config = dict(
    n_layer=10,
    d_model=448,
    n_experts=16,
    experts_per_token=1,
    d_expert=448,
    d_shared_expert=0,
    activation='clamped_swiglu',
    moe_layers=[0, 2, 4, 6, 8],
    router_score='softmax',
    normalize_top_k=False,
    routed_scale=4.0,
    balance_loss=0.000988,
    balance_bias=True,
    router_z_loss=0.001,
    router_noise=0.05,
    router_bias=True,
    init_std_router=0.0311,
    lr_router=0.000648,
    vocab_size=50257,
    norm='rmsnorm',
    norm_eps=1e-05,
    tie_embeddings=False,
    optimizer='muon_variant',
    lr=0.0156,
    beta1=0.95,
    batch_tokens=131072,
    seq_len=1024,
    train_tokens=396500000,
    steps=3026,
    dataset='wikipedia_en',
)
Below are experts of layer 4 (counted from 0) of a mixture-of-experts language model. Rows are named router (the router's row for the expert), gate (a neuron's input weights, with its number), up (a neuron's input weights, with its number), down (a neuron's output weights, with its number) and show model dimensions 384-447. Each number is 128 + 24 x the weight over its row's rms, rounded and kept within 0 to 255. Numbers have three digits each.
After each expert's rows: a language model's description of what the expert responds to. This comes from a sample of Wikipedia text that the model never trained on.

# expert 2
router:145125111139175165133128157131190153131142106122109134134158123137174094132148159155113107087125109119125152147150117118122141079116142104151145084158128129124140149126158086133130159137069071
gate0:128115173130127159118117087173109094157122179126150139118128134090164173116122129161122122135126124072129105090119137158163135164140121134132146130104138100151116094105165142114144140118143117
up0:156113175138128127122118088159131119121119152079136154114127123092114155134121131173155103128116133137112137144111161115120157132141154134142111086092140104121130097133162108083142097101142101
down0:160135108123097164133101048080143129166136115148144153153127141113103128136101098130100127104129118159076120157124172111134117112153125124091089168135110133104142145161112125128067123146150159
gate1:116141133135079137133114153119111108160147139143115173104102110132134112169156152128112098133142082121131115133172133129106130126143130114093064117144128161139135153136186141167151168158139117
up1:113112139119084151124121135078126134136118118158141143134069151144138138146096148124118106161145096131127130127097124121134141120137146157118134165109124167128162161149158130141142174125149121
down1:142102158138110178164122088105153120108144157128148138151120146130133129136139141174130149128157140124118093128099088079113086169130158111139170175180107177139143135123141172142091091155142111
gate2:102133094157121160110121065179152149163174089135149139109108077182136118136133146073107183130117127121122123110131112111154074127121120125121137105112112104150172142139110141160120161096102163
up2:109130100094106097120121069138108179159140092118097139106121107201140104127095152127101158159119127126111143137154110113149135115115152119114161136139147136176113124114187135121141150190100161
down2:140127113138113121117152115097169127112122112151108093151106153154051151145101122148141131091140121116096120104115093186129118111111121143161151082127133133149115135127135192184123109113116101
gate3:166114102115110115143171170109116085134109127132137150112095108133091105124123084136109096142119135136139159149157109097134142152116134131132138123114100085171107160147156103103131121130131160
up3:156128122141138120136123119152109087132141140132136158107121104130129101125087130112150113126114098160139173143154113134093113090117110112143118132118137127148127139122115075095131107150123106
down3:138092124132100133114160129121166116105056140146075123089155174110139147135121158076129129140126132149130120145134118105112146091191112147111152176165108108103109124126110131125137129110180097
gate4:143113129147123086145105129061126108103160092129144119091113139140079120137095107130114128136119093099139098094125111115164128108105098142126140127105112129126114100149169170117133135170151120
up4:149118133105107119123153122120155133159148138158125134096135153152112114112130155152174091153147124108134158134103103106124114132121159156124129145139133150107165112117174167153115118191126135
down4:092138119108129153118136121137072121126146124118129043134151089141121136147165153081146108093157111137158135116142118117116114144134126086105130148143160200103144136128097103106124071152138111
Pronouns, "the", name endings and table-cell pipes or names after pipes in sports rosters, e.g. Stephen, Armen-ia, them, Senate.

# expert 11
router:134084112132160141107162126166161124131133074170166073127119123125180114114147115129105135125145176154124080153133086122125143095141119087134125092170149147116150145097126075136108113143097133
gate0:158071099156090112171120127162125137156143146111141077110088136095109093130093144082098122115149134156146159123100099130067190115111136108125113115173165143102104140129102165128159115124145115
up0:121125135129131103169135116145114192095130133134164113103103124106122174127148086159128178129107164136119143162148082170165130108103134118127112144185102159138113129110138145128149150120131081
down0:100129127118132168118144123108141153123107107131128114133156132115176088160100161114078083150140124076098173069152110137152108132142130109114096091083138156125121127144180148164094124143125151
gate1:158131119160217103146118159163099121173110119172124128100116118116074109109161118114143125132140143143187165160138099128129101120132128129150162107133126160092123138149131112131082111125174149
up1:138132116121170132113131133160087120148109070173141149094183135168115114123141125143122104122128106115135142152187135101152128110172124132135121128126119142116094130128102149094105124120179161
down1:171143101146157141144150097124118120129115117122126128138098095184117139138172130102147116117120125161119063112120130133106106110166090120131146120125137156141147122141125131138135139154115127
gate2:122160161135127096148127119166169121131124100136101172149121102120133109127112076177148142146127108142081104123144124122086094109126115086134170126122150138162156153140153157114140133072124120
up2:140164138143071144144118092144134086148103083145113140140118136113133094143116101142142120112177097156123125086108125138128100147099107085135177145119143162134170196100140127114085117080149140
down2:132119094119128155133126107173084137134142200080139111127159125132138122108100118076131120138128114084127118105136142135141137113149118112122118118123076113136141126138108176161119099143181101
gate3:145081103129138146125125110119087103119145142146133162151138116147161129142110156122126114117157093109146126113122076076111156133160143130100141126142149125157131124135129116116140143092159137
up3:121067117125136168125110131120139115120105128141122135123104088150123172153088147125130125136129096104113161132161126094101145106129143114148151128125162147084126161111121116118184091088118133
down3:124118161159118124167112149104161145117135121123151141191103132134114156126120106117156094158127156160139093110154144126124135134146117181142159089126109100127126179103168156123102144117144116
gate4:115137103118129112114128157109115169134134128083131131114126173152146149121099147108133116128162105115146138164112111120136127138114152122124174111110088160139115129125104127190176144131120094
up4:110140131118117159128138150122152137099148136098115129119136156120134139083123119122126100117141132113103136157127152097135125102123138123135179135167170099118063134136143074172172124162152102
down4:098145136149157183122119120150121144134110151134144121150152108117149127093151136150111150104084146111141150112169112132128088201109094143161094127151163109127125166095119114146089173126115129
Digit pieces inside years and scores (2-0-00), given-name starts and name pieces, and table header words like State.

# expert 4
router:107075128151113131156106093163140128160130106185148147119149150138172145127120114130110136131156116112117180147162130128121139149104104163130110132120156072113107104166125126116154149145131124
gate0:121181124142141118125113129147112111148183124129120135138103142116122139150152141143133113127124112103095121104127118100142164106132117111124109117135164162118120070138154113132083122125122082
up0:115146136156108130137123153114159131155152113126138111114140142112091179130120131118098129141159088097126094108110122102147167119083116099114118104116161147104062113132163138128089132154163126
down0:071148113126098141129142128107128123150095129108142121123119123149129122112128081110111094124080127100145116129137128122101114061146136131133108113088124110086098149105085128116075120143119136
gate1:148092146090105107076095143084167143115143127113072118124174124144120113180119133142107160093110120098124123175134123126111115135149134133138125139087164137103119118126159142153121116147153094
up1:110137118155094051115139120090164127090127184133111146144106103126099182148106167083121116112137107133130149178090120176122110089121107126125116115131134138128137089117104122108115081107103092
down1:123135109111080163144095107146105116141121119127122125130114145115136122048163141118144109153157091139093125110137160083118110113132174128153139098109137173132120086120138164149123144084135166
gate2:141082108123158106113102117130121102128127134141131100057119146134115146162132127136138157122143168129133108118132105109150098139110148130152089124075119110167156111144074155114090113110137110
up2:125107127199160120118137128094142154127120079125119089114143114123095127137107126140135112103143117094120131120122167147142171129126124132121133119119093118130097146129114119156109076126093137
down2:175140138094108186126135120129139141151111091131120113147115149091148108137128112118135086153135119169126133162144112131130129156145144123141120157176121130116086141136127121135178122145107119
gate3:115098121126118128139145123144108146136142103083151108135107112098141171126139127136142108155113096130109160127124156136103180149130125128136145138126146159097163157130091113154107127108150113
up3:130118112130145081134095147172071161103144114122140137149091124129122128093128079107101099154089110159158115146130143116133140132107142145107123163114143148098131142090110155119169117138129103
down3:133147131112121153151138099135156132120138087096117110112168155118100171134144099146101163110155154156118130132119143103157138159119104130120123153135109118146143123155126115093151136091124145
gate4:130168112106127161100141147085127134160151131103123120132142132137153111145091111125125129130126111157129117119094167095120139109127141120117157109132091101145201120123104141145165139150091102
up4:117132138106120148064111116119122103162184122124120120110150105139111132112099122145114172120157088134151160099178134078119108111134134146115177114110090121124141166139089121101161136141123090
down4:110139144117129105120073122119142108141120096117100152130130154186118110111136108135120132109147139135117152094114135134175149115124124112187133132146176097113105110110167102128127149139102141
Inner and final pieces of foreign place names and nationality adjectives, e.g. Yan-ina, Op-ole, An-ova, French, British.

# expert 12
router:133131084140149117119116149150169156112136096132120138138150126168156121103117145114157104102145099102141147141138151133136104090119118150115149105129125132133141100101183127112162129121126098
gate0:142067130106132112105117120115133131126152106132098164149113155165146148117127141134124157137153137125186144180097137154104119119139129119121161112111161131086151117114138123121142158106128156
up0:157119124099165128109151116147102113132121079124130118125117165123138120115152106144135124081135136125168093151120121127119108123141125077113146100143163152118150141143079147093089119104104155
down0:111099137146130149152143129082137123075099097119095105123140170129101135148143106142121137088120153137082115107110106109143145128075113143123076144138090169120139134136146111159114095122149142
gate1:160122104148115128133163144139136118149107134168144090151140160106115128122131113123138123122124146115097143126095142170136111140144122133110166122110109075094155091156109138174193110175133104
up1:141085109175102135101146111114162163139101140105102119143102133140120128116156118129117119154126153116128166137138134152133120165137140141145163095119131107117109148136062136151147140182125103
down1:100130119116104141156141141161122129151146124110175101079139144116096116137084132145104162141094156102087187144090130141154127103080083096155166115130133123100133122146156126104116142167132093
gate2:107126098106133123144139137136169092126141087162104186149144149160111105147124172172126152134120100102119105162123127130155133126154156131112151137137111073117145139122195108144145137112127102
up2:151117133121090109111134124128150133097151136130093172138139109130117117144139128140086155103107121093087129130146150158118125134135137171115190138147130107119161120094156149120139127112086150
down2:120172146106140102116129151089129124141134107097145131107119149104131103128101119132136146142134199112153117141144088145128093137134146152155130145124196159145132160080137106123164137096144133
gate3:075113144167105187126146130137130115099123127100094091054141119147126071094111123114118134112190163103141121102105129105115151155150145134110131115167188185123162161155097146137121116102136147
up3:135113138167115154122133136129115130145152145143092111090114148167104100125087096112129150175136151121177140117122156107136126090141148081117144135162160123117170124070122144171156094088131106
down3:118121080094093089119133101151138108121121096108113135137118124122143141159128110161173167122117130110155141146094116140128097135066098088163171084128147099107120114146137116154157134151160124
gate4:143173109165107152122152136144093148116107108135124178138114161165158155151090139106121123136122133091179110127136154090128102109142128156134148107152174127160150132149149111146136074104082156
up4:124184151117141118145123139132176141154142137092114141112127124158112177137099110131156157139139102112128145131140126112118094104144092122143150131152115134167133122129148157106142127081118163
down4:135137086129148096136116140119145133103149129117107104121140126126131107170153149098079128154100123124128104115139127161129097148134118114114114122115092108097149110111135132133124158106114137
Units and nouns after numbers or in lists, e.g. Metres, minutes, No Limit, last year digits, plus first names like William.

# expert 6
router:100123131120114127127128139172178141156158140136137112141158154110150084151124127163112093113136138125119090157128150166128113111137134093094151112144125134117128136099155118133134104128132134
gate0:132115107179126104146092125168187122143119128110077125122117179146090139129123102203120090116115158162103139155119124133193124124102123117143122155111109124147107141124120105154150133108117142
up0:089127175171128091174081113093162143161115097133092137134142183156102129127152076145146093135151164153114118126183076114201108122081140105097181128135130120167127132119139113141159124096101136
down0:109139117128100107122132130149129113081123179102163136156119125088134115118123101099134092154125142131148141125088102126133126131109096130153126079131099114165127116125146121152110129115054092
gate1:127122152125119120131117108123140113133180114153112161112159150135119102116083154130136167135094112154134121164124123141124124149186112181101071154155103142108110102169112184146105114096119140
up1:102103135097158125121087073095135102118172090197126149128127107111169153118119132138146129126131137134135109100120155109141099135139143165100100122107127114154126130140158153134089081142166123
down1:126107104130126150169130118146129099168106133139090098107119119136093155124172117154167157169124137138143119134124134121141176161151140193117167154105112171110105155151111160093165078155109124
gate2:194102133128129121106091094075133111138203159093123099129138146110100128168120072164084126128117126150100145143114095157136149124115144133136106150140113093096187164139165130101129160123112147
up2:181119106105164152124118114150147098128140116122110117112119134106139129170095114173121153132149116162120166139121126160094144137144166135156114119131151134090188136124153084121143167104155145
down2:132117080117096116112110103087150116112095141150126148153110091084130106142124127083111073148148130171137154082186120131109143124145080092105092155109138142102124121116086064123143138158150134
gate3:114111139108061122131110098139134122150117144129128132124184155176149123070150055094141147091107091119122138104095130124051135116122116118134095145111115122142112117151110109142094121153176053
up3:105109086148127090160099114177139164110133140115099135122127166139124133127145122119077146142073154114103147137119123123098122148157095111134104120124146113128159133136146112169127115123127093
down3:151137093119137117094133116139120125165146188109109177096106124117121123176100135133150130150134155144127153113114140084138126149067117132107135140096121147146129152116152141107130172100108101
gate4:159133098175117113169140145136119076125128102105125150153111135184148168135107122141111072137113103127129154130144093131112114169136136142114114120129134127121145119112117116129111136136148137
up4:137149134152159093158121115145120122133128099103132095124079100147144118118121124145100091121154083112112138127117121123104128141098151127136133104142166112119147115128133130120159120130178157
down4:158095126114129157164139126113157139113130119128113138093144120131124158116132167129148115124130145141124109139157131159121101109121128137128165165147124141139135134138082136140089081160117132
Digits inside years and numbers, especially the 1 in 19xx/20xx, plus quantifiers like various, several, many.

# expert 0
router:114139089124162095143137132123196151086137144158111116119112146140145140156142111128104128127104159116113105134122133156129149110124135153118127137118119151128124163101157114151136124136097129
gate0:133148072121083146136140144180138165132110168127148138103140125138145120148140145077145142147097113126178104128139160122155132101136121117132112141116124123100122133150083139127138141122150108
up0:137146084123126161159154133175081144117113135143138137123130114125139149120162119088103106164127114142143116133115135132144095101174131074126134138131151067103125142090080143136179149133153148
down0:133091132141145099152122145127109118139109143117095112103098140151153109140109139122082155132126110127138129136143154106124101127098177135153108130151113117153129126109120124110116155132081119
gate1:132132129143127107126158093100155119169111135131081126139117121159114108149085117143130143126133107083140114103129151104122110104147110155135127079127130156113128110126156152121129155127121090
up1:181140130130120159139153144127136140113153124119143140135155147146126114150107126129140139106123136116150143128065139120132140110137157077106107105167164109119105106103126129105128143132118090
down1:154107183150107079132156116128113147193138125136141123111171134136133123110135136137103160079112104102105088126157144118133168157085150167099116127071109130146149118120143095135135139117114152
gate2:138132162117144141096125117115094138142133090124154140149129090132116164148104122090138119086109101094134123130138138122119084124161116108163134123162169103110076123131168106136168091148117127
up2:101106143102141137144151120165112142149146146094127118143166133150088204167100131091107137107104137122128150172117107151092131138157136107122132108168151086157053111122155141113122131136080154
down2:144143134148127150131130100121154136146106139146111125145107082134108138111144151094139119141147127127131115135093133128147126139097101128145126122146086117120149152142129098090168106118143108
gate3:089144111096122139142120158168125163165146101145181118072136129121131112126130103142113144105130136117123165172156144160090111123094112139082107147107111115149152120110128128139161129113104100
up3:147150119085159124151131143132138148148144098125111117116141137083102100151141129138073150071128124120084134124119122171146127136079141163163134150124091131113154130129167122165119114139110123
down3:110125134097142136110134130113091095103155141069141079158139121129156118141142131107071126169139133135110097108135168140177093143137088179090123175118149134121130112162159107102129119148134136
gate4:102134160130111139167121144163161137123132128113111119071138125135142148165125128073099119105084132163140106140161121167109139151127157109157118133186078143163142140120127129140167164126111113
up4:132118133158101122168131142147170141087073116153156155114119130097094119137123159122119120133162120126141160131129126139117109107130153113124122157167110141152166117151133129160162100125126100
down4:121121123114157103108132096153130102148126126148132139094094116145139104097117150088130178089111175120128123149100133137168111111079084152152115184140138158152143146114173115133139124103171120
First letter or piece of a word after "of", "by" or a comma, often capitals or w/v, e.g. w(arty), V(ingt), K.

# expert 9
router:123088090140171166105115144168185120123137090181113166138159132151143133156155163098106099097119129110126126130112184150110139106142150126132155155115130145127141150063141086120124132137107105
gate0:114106125146123154128115111110129131117148144136131100115103118146100112166115166135122164121151125112108117140128113121096117102111185168161081159127101119120148141157146154177160154118155136
up0:124134090122113123132112113103157131110121163113167105117153154149114129169139140109122124127146133154082159142126130119110104115087128117127111118082124116144147167126107109134119112124134121
down0:137134127117169120123105147147125107158140135143202128064146112154113139149156138141140135124102143121091086102100155144129106107160162132142106128121138124113132125108139079103156101168097103
gate1:141131132134146148155139132119135169137129120112170148123151122160155120120116163137145127134125104101179138113136121158119093128131159166143155119120112157128082163093169131140098122173086113
up1:133125116117113137129142160125146150116123136156131124136097128141142149117103105169102113124132140112153122108067110129143124124123179155177180150175089156120129163107162134135116149124100132
down1:142112142106169133134123088122133081113122153141125112095145123121143148128126111129131134163137122109110097118114135098111124130125116157114122115160166143125144141125092140084124144150109113
gate2:157139182192139123094112107104147112159118134117183128180114124161159169162150120124113113120152123182145151117151107150116135113158174109089113123122167132134086138150147106156125148128163074
up2:133130174131133144142150078110136105128166215134135128155089121125108120155170110161156160125093120157118095145099099130076170134161140144088138123121115110131101114166163108179121110137166109
down2:133113104148123113121124172102098123144139136107126139125131135162124114105168142115113095124108151164137139111113116109125142110128146135159146098168111124119122117126118102099147104148129151
gate3:113142130132087130162145118137129121134123119134134127138127175115142153106131162129129107101175134106144156084122167162118149136126142137128165132125127105118140119136122122077132151151126123
up3:108121123152074129165112139116137125136136123113126112132141183118134119153139132106125145111142103126182152125109147132093124138138120126133154148139148109109097083087117136097121123119109121
down3:133135147134100156137091115147140110133153122135098081123122142132136128127162131178145128082157145121114098134176148092142109111076111145124126127129158115095132120100127111188125172158128136
gate4:127131128139126138159134102144164090123138118131114125135130112122135133124152103095156115154121157119112131139143073109105118113141147139123122150119128133102155125157214153132109072110129153
up4:144141182155111141137132134119155090129134142123104147117140089116142105137176124119205176150119147094138150119135122107150153119172105114102124122124132131127159137154123188161142112133108156
down4:135153096133124120117103148122133135112080148096138147166080135121135141129110105145144090139071124128133116115131122111096091123139130121143140096109130120130095129124112142134116132101129156
Periods, line breaks, closing brackets and heading markers ending sentences, list items, headings and table cells, such as ")." and "===".

# expert 7
router:121114145134169103124138164101200113116115108152125133129140134140119121141126114096142101091139135114122138122138131107148114088124145132121107140143150111154142156111116150116151124094102115
gate0:112094147133077122140158120148110083092159169109170124083122163196093117133164106157108135144149135154085119136130084119139128139100133094113086159085134132150133120133155134098087142114114121
up0:098072085119107116121161108101122139082104118078145131121102140180084112125130130109101143143145148142130154181097106158111089155141119111129086118094126111127164106114166130116099151112125117
down0:134133138104125115145157109196164133153111118120135126159143157144149126106151123163136136103124106168137143119128140135140149128135143055111126126119096124160149126158129128147150098150121134
gate1:115145127113138161100135144122112057112151110133147116138117130117169096139106199135100147118118120162136147091148092125181161171172088137102108119139102133130129134153173115119165142105101187
up1:111160139124121116133133130143104078089130086154186119146121098137119162102115137093105161160153124144131157116156099109136155137089122149109082133103128188125101135135138119118157138122123155
down1:105109113140083098145153106167120133158085098125150121123122149112078148128117115150177088097099126177109126134126086123106134118138103144122147148138120154147154132124150145123143196064146123
gate2:111146098168099180108156124138108131121168112123165096165129135147136116123078137112112127124155102133091140124131120126138116183110120101134102126092155119117107134152115121132132152120119136
up2:118120130127126149135128150139081094104167120104176152165146111117149150093111087134112123109141115168125148115144123176164153140120156118113128141117156102130063102124136156154156134120126148
down2:151120126133156136103092105139094141115113115091135120143119175161083137112183097113121104097133110110111150158131106128133150134126119139149142089147132121120133149164136105121115142116080108
gate3:134110137128125103145143130147121161136163123110133149184150137114129123126090125121104107101126166096107109136112118128097075159146138137162101101101088114135135143129100132104085087122107090
up3:105125138073145101127115157131140177111114088179132136130119139143107112131103076185095117125148160131122107123122125136120094151112099125139123143107115112120125084164167100102135100091129162
down3:107176135186119136122156122119099158121116190177086060114107109137108101137080130123141106143118125130149147129129116144119122122130143099112113120148133138121119080214128115129139144116082123
gate4:102149117113146124140131155091104134112136132107126146171137133081128137139111129136095132180107101098115082122125142069137123115121111157139114138073097108144129123111102143162135152154123163
up4:101099101088149124119119142146148157129113151091166135122127135117124130110111118099140132133097093108103137141109122151118147103136149152136105128116123110122114101107110124153127146136127145
down4:122109110177124071131117108166126136146074104155101101103097152120090144139121157171074121164154177105132119125108127115139101132101150167104157092052166103145149113123184109143114114118154158
Mid-word pieces of foreign surnames and place names (Z-uber, Sack-off), and nouns after the, such as village, director, coach.

# expert 3
router:144111142130103179098130130127115152118128152198108159148140153146161085163130130138167128101168115139154165096122137158140134082141141117126119115120117160111127142110142089103155126091121101
gate0:157143111153140144140136134143179149113110126104129140117067115190203130089122144125123126150150115121135104151132150127127128151158087156085147143149107111113172135116097122110135133147142129
up0:118115135131140122109115124135137132118113128124121147104109112195127127076115120151141146134083119092156123159120100142132127133135100136124118119149120126117115164134098112139132084150119149
down0:098126095096145151144124152122123124128115163156114131119150094082113119077123096100119098164107142123144118092132116185139151139115107145130124170124126124133126125127116159146128173111118128
gate1:119127121134083130113138147069128103113089150144161147144113125128157121104116110111106129101107149115121167130109099157122120170128127144098074103147107121122115124111106080115099108091120128
up1:158121056095125118132164144131146110116105144134134111144138139123121151114110124169172111164091153119131161071136153113141130139131118148112179132212120162125154129100136042123129153122127147
down1:075097173124100151126127118162102168120136114096121164121161141144137102131173127126154124159141134075145099136131136137118132123098133123140127120144095136094153126157139150114113166165118073
gate2:091136124127122165128106094100107125131142129121124107140111124165099134104161106148136161122142148151156137110166152123115148099116115098087168151105126144148123129114160151087126117175082142
up2:076132151133134164137123068088095088165120121113138145120129155141116115160137073129166153123126141155146120135141154097099109122125149141135141112116093123144135096154151147128129154161097129
down2:143151144111151161125109125103175120101119116131108135099125119134147103087123089134110145121103078126136135135139182100098144094139139136109154126139155114143095124090115171130117154137161145
gate3:133131151158122124141118097124120070125084124098167138118137098157088128131146110131104139144083114113130102096143150117128125112130126127124096146111150110110156096086145094075148122119148105
up3:112152136184085122104141108124127095163159125121134146152133131136086160146105069111115133148130148133136147111121111093109088109083102143136130163158150129156088122121100133157113153154124147
down3:109132134162134114106094123133179143132112146167073118166156098084114107143112170119145119150089177093179131090093148123084181115113118128067123149128151122155118111117108125141152136154157125
gate4:107123102162182111150129169130131148121119137144123137140137116079142124109117108117112134155111088137141130133099100159098120130151107120094120101155120148112144149101135125152101126105137122
up4:141125148127164153137136127097149145136068140149108124121097158103111096131123116110105128088132112118131155103145100142157106151126149079115122098143106174106151148113138166163156131138142116
down4:108165149091110089152095111114124158115140073109118143115107117130150113168119170135120166076128129108125132158118098078138114136109171139134140101134164161085136126074134126130102089107109127
Verbs right after a sentence subject, such as was, is, be, could, plus table pipes and digits in data rows.

# expert 13
router:147111093117129142122132151146182152136115100155102161102126125147174083153127160154152142120117120146152143100121140142116131152117165145154110119150144112104122143145142099096109173151107107
gate0:111146116101122157130123106168083117174118144160107117116125093161103170087124117148127140123107173147135145096099133127101097153100125142080122116121107127138121108117120099091125133130148159
up0:129136100124127131139166126104107124122151155134102134133159139143116135118162109105133103120107142118137153119129115141062108120105111114083131153159111151079101140175086127122140091117126136
down0:113127142148126125123111177126134148154101152124134093122103075120120143170122141115138145156136109173142135136101142162134151129125152137163119166114158139136154139168164108191120172098091146
gate1:134142136136197138160151129131103115129093148142109116136123155116122136119114130141118082133132091109132131143097113143129125106125174119128124112189142134112120119146115108105117129138080101
up1:116110142124164131107127144165115130135113160131129108114165133125163107146125120120105138107142147135114138105098104119121139157157161172130114134139127193118117075120112153085131134130112109
down1:158151106137132187140100091087137118090138133089117127092099111114142154105081105183118137160135101113080131115146131110138133168117130105176107159137155111105150117115115119106100117141100115
gate2:106135109084134119150156177124132145089119134158094113158108147123124134136100120112095108095123159122142094127115123134121125123137114141110176162149113119141151147142095134183124218125102139
up2:144132117071147104152126127122086142137144120157112124173148157154096101155128151136112117056112153147105064119110095133112087139157126157062125134077099104100145098110126135170117141163089136
down2:164170133104155163093128118101107143158126093141112124138121108101108174126119084133116109149137145140130143119122148121132113120160176142101137110097136111149142145132120113132073096165087107
gate3:133112157150148160105138139164115134150151156072146095115157082100101172102120099127151121135108135110159128154192109127090124119137138195143105096113127143120145113165111129093128113089098137
up3:162109125119126111139162158147145145136117130108118108140140125108115141151106098151117130133115121109140123124147173144064095144104126157145060114116120121128105130154144105170163113112126110
down3:149121107135115102111097142151138110145140177090133115168175081166124121132115095147149121125111093100085174114098096086117122094130117116118124104137146108089105096138135141131127109160123147
gate4:090103098139102126113140117150097153150129126138102174142138140120116118158070116141100144090122145126149164119174148139103132144119135110114080088186118130108157171148142167149148101182096136
up4:075119081159152182094123128128137116107165160142131127134092151081128085130149105129139139117150150147095140156175128107111159128138139156146160142056106152117148105168136088161146094118121137
down4:116115122146099126175139113145077136158134125100115112132162140066144139121166150106096127128125161135108147132103134115157122150088077129133143134181133119123150143089122142095130129142116108
Final pieces of surnames and place names (Dren-nan, Am-pit), plus of, the, commas and pipes in lists and fight records.

# expert 10
router:139122105128157148116143163148154117148149116156114119122144126165140087140142162117096111104148125159089109140132157120135100108138138117141177109115140128103108150079146088150146142122071119
gate0:096186122149147140137190134140106119078139115161152160095121133091120107106129105079141141085115142170156116123123148110100111139136145139166172130143130154115151149106130104122193124104146153
up0:098159147138174132107136154136093131104144136144139152107128153099090108128118097111129125130095147176137123157154137098132117148138127106163181124128095153120163103104127074119138120075164145
down0:165175149122122109109129101131115150163179153154116107125151113149127088107152107161138178136072147110112139176127106110114163151137103135137153101098106101108105124139109126086117118141127110
gate1:163109114117115123134137117144120150152132129122132133124156138147181106144136104187084156165133120133094139103112108156168155154185128116145133157091120093123086138120137110142117118131086108
up1:138111159196071070143115120123148147110148114100210110108145166134136128134130173118172161172139120166089071157115098139154132130148094150130129135164155139155138148114121133139119110124127125
down1:133147086135100143123106133138111132135180158161183153118152146099131128121100100099118120130097125128120117116123081118141154117160105119133150066148136166149142137107121102137127087138133103
gate2:141166174121120152121156105178117081101131187136116160149146127126112145133122073116096142103186146098137102139134146100105106127177121139135139147135124180168133147153147105190163081117114122
up2:139107090116069161135154112141115111057127143124143107124160118086136102129150085129135096096153087110139120123099124076148164103160116149165107111120141122183134137101167076126177066122182052
down2:154144085102114074136121110161136152144128139120150149119114143088142134137106135138116127132136143132140146113147174167136157111125130152110147112110163128089159184137163151126110116125126134
gate3:131117124148138120142126121163179137120140131108104124140123179119155109160132184084157136126101091140137091155106102109119154115151092098141125154147114158147071131140121115156120125161154084
up3:125113096113111135143104126123148118105136119072095127155131171129132163134166121130142149105079100152120102132110099124157156081123096085158131152142113115135139136144100098118119104163136111
down3:152073092172133134119142104125116133096105150097134137143137099116138127079117102137127130171111138111132097134156148119114175087184126116092099107139112130121122168080094140065140091142112120
gate4:105128129095126127104098135100163109149083142148121147118132120147103090149114070148080145105112141131141163101098108151152162109135099140102092165130126113123101149093158140131151146155132089
up4:102120094112118139135089113102108107149140161153135116126119089116111134132133104134129133093166155092115146102065164126117147150129107110147114130109137139159123149137149087118181172129090104
down4:125148145165147111139157100169105165134106142140179116153115160126126126135099104131159113156163073088129163130208104112134110151123130107143132096126126139124093156127139112131158116160118127
Function words such as to, with, as, using and later digits or decimal points in scores and percentages, e.g. 3.3%.

# expert 5
router:137123094152181175132113125163191150123155107155100140134160140127158102138131134111133095097115135128131127116113139152134103094145132147110149112134157101123124132073155097136139139101120085
gate0:094147136136174124129146131153145149118143113149126140092087121137175136066129090086149108089111106138131115111138140142197198115101070116147132129129111141158098090128138148174162119161125145
up0:142141103111116108131157120136111148067112131142145116131140159199110142107079133149142096156108133132177138092140142150108098097186108106101113121120098144120129117117146139124153153126101120
down0:117121177129133147109127162092070125152129111122104103137133124120107146116150081133140172143171161134124118120128119134100133134106129140165149083178082134120138109154140106088138119164147162
gate1:099156147161093112126155125134107101158160161076151116115110093159144143107156147117146118157156117146119151123066147143108146110082110114139108129109120120089118116114127106126148142136106116
up1:111123116140118128141151104116120086136105130126199137126148064140128168137162155124165132135145083089135131123133113090117146095133126101102118122116103130148114087134121108108165104153119141
down1:140129153134136131145083112130129132098106136165119128145167127158172113103130137117138132121089136125106087072110123149134156118144108123173148113139103119123156118107103169100139098125120079
gate2:107144134141104143111126142126142127140138130136144094102112118136139134164123114131144178135136137151145121110148123163111119146150156137105133111114110126133196118109153160135119157129146166
up2:155150126167152112154142089120142102141168127119145129109103161118121128172146118145134113143173145132140109099134091144120095148136181125112103113115150127126174094139130131130128136173127151
down2:136122139163157131128105110117114154168115147108092142122125062167148143115160151101122150170112122133145147120112145099179119162109155111154113105141120160143119152123128141122115137126127163
gate3:130074158128126115099098098153167087136159123148092135116143143140138145122158104110119116153128103134164126130132159133117168088109133121120162122117149103106146122103102143124183145104130165
up3:103085159124073089105077121140165107137138102159107126113137190147145164134145126095128103149131110120159131143155155132142139120135122119144149137129136090109121116129122119151143151125145146
down3:137094147105136147120121082091095115124125143126117119091120116148153152126113113139110110154196160138129111129124159183145138111142104155125144094154134175128096160086097165139137090113125139
gate4:130142126153117126118113164116144136142119094077151125081137133182127095126126160135167137107123142075142124146147141125107096147098128133125138120121089109119093140126107113120131079099150103
up4:114116140110131108136129101101186113123108093122107078125132123160131167145136150129105125146168144086112155140168133115135152085114147136142190152135109121149124154118139140114160116146156093
down4:094121176136130074087096103159107107137137141113123089171131116108117108100114142120136137137136124143149166136146163133097084077089121090134071107124167119130156066099083121120161163111141152
Commas, spaces and digit pieces in sports tables, scores, measurements and catalogue numbers, such as 78 rpm, 35, ft.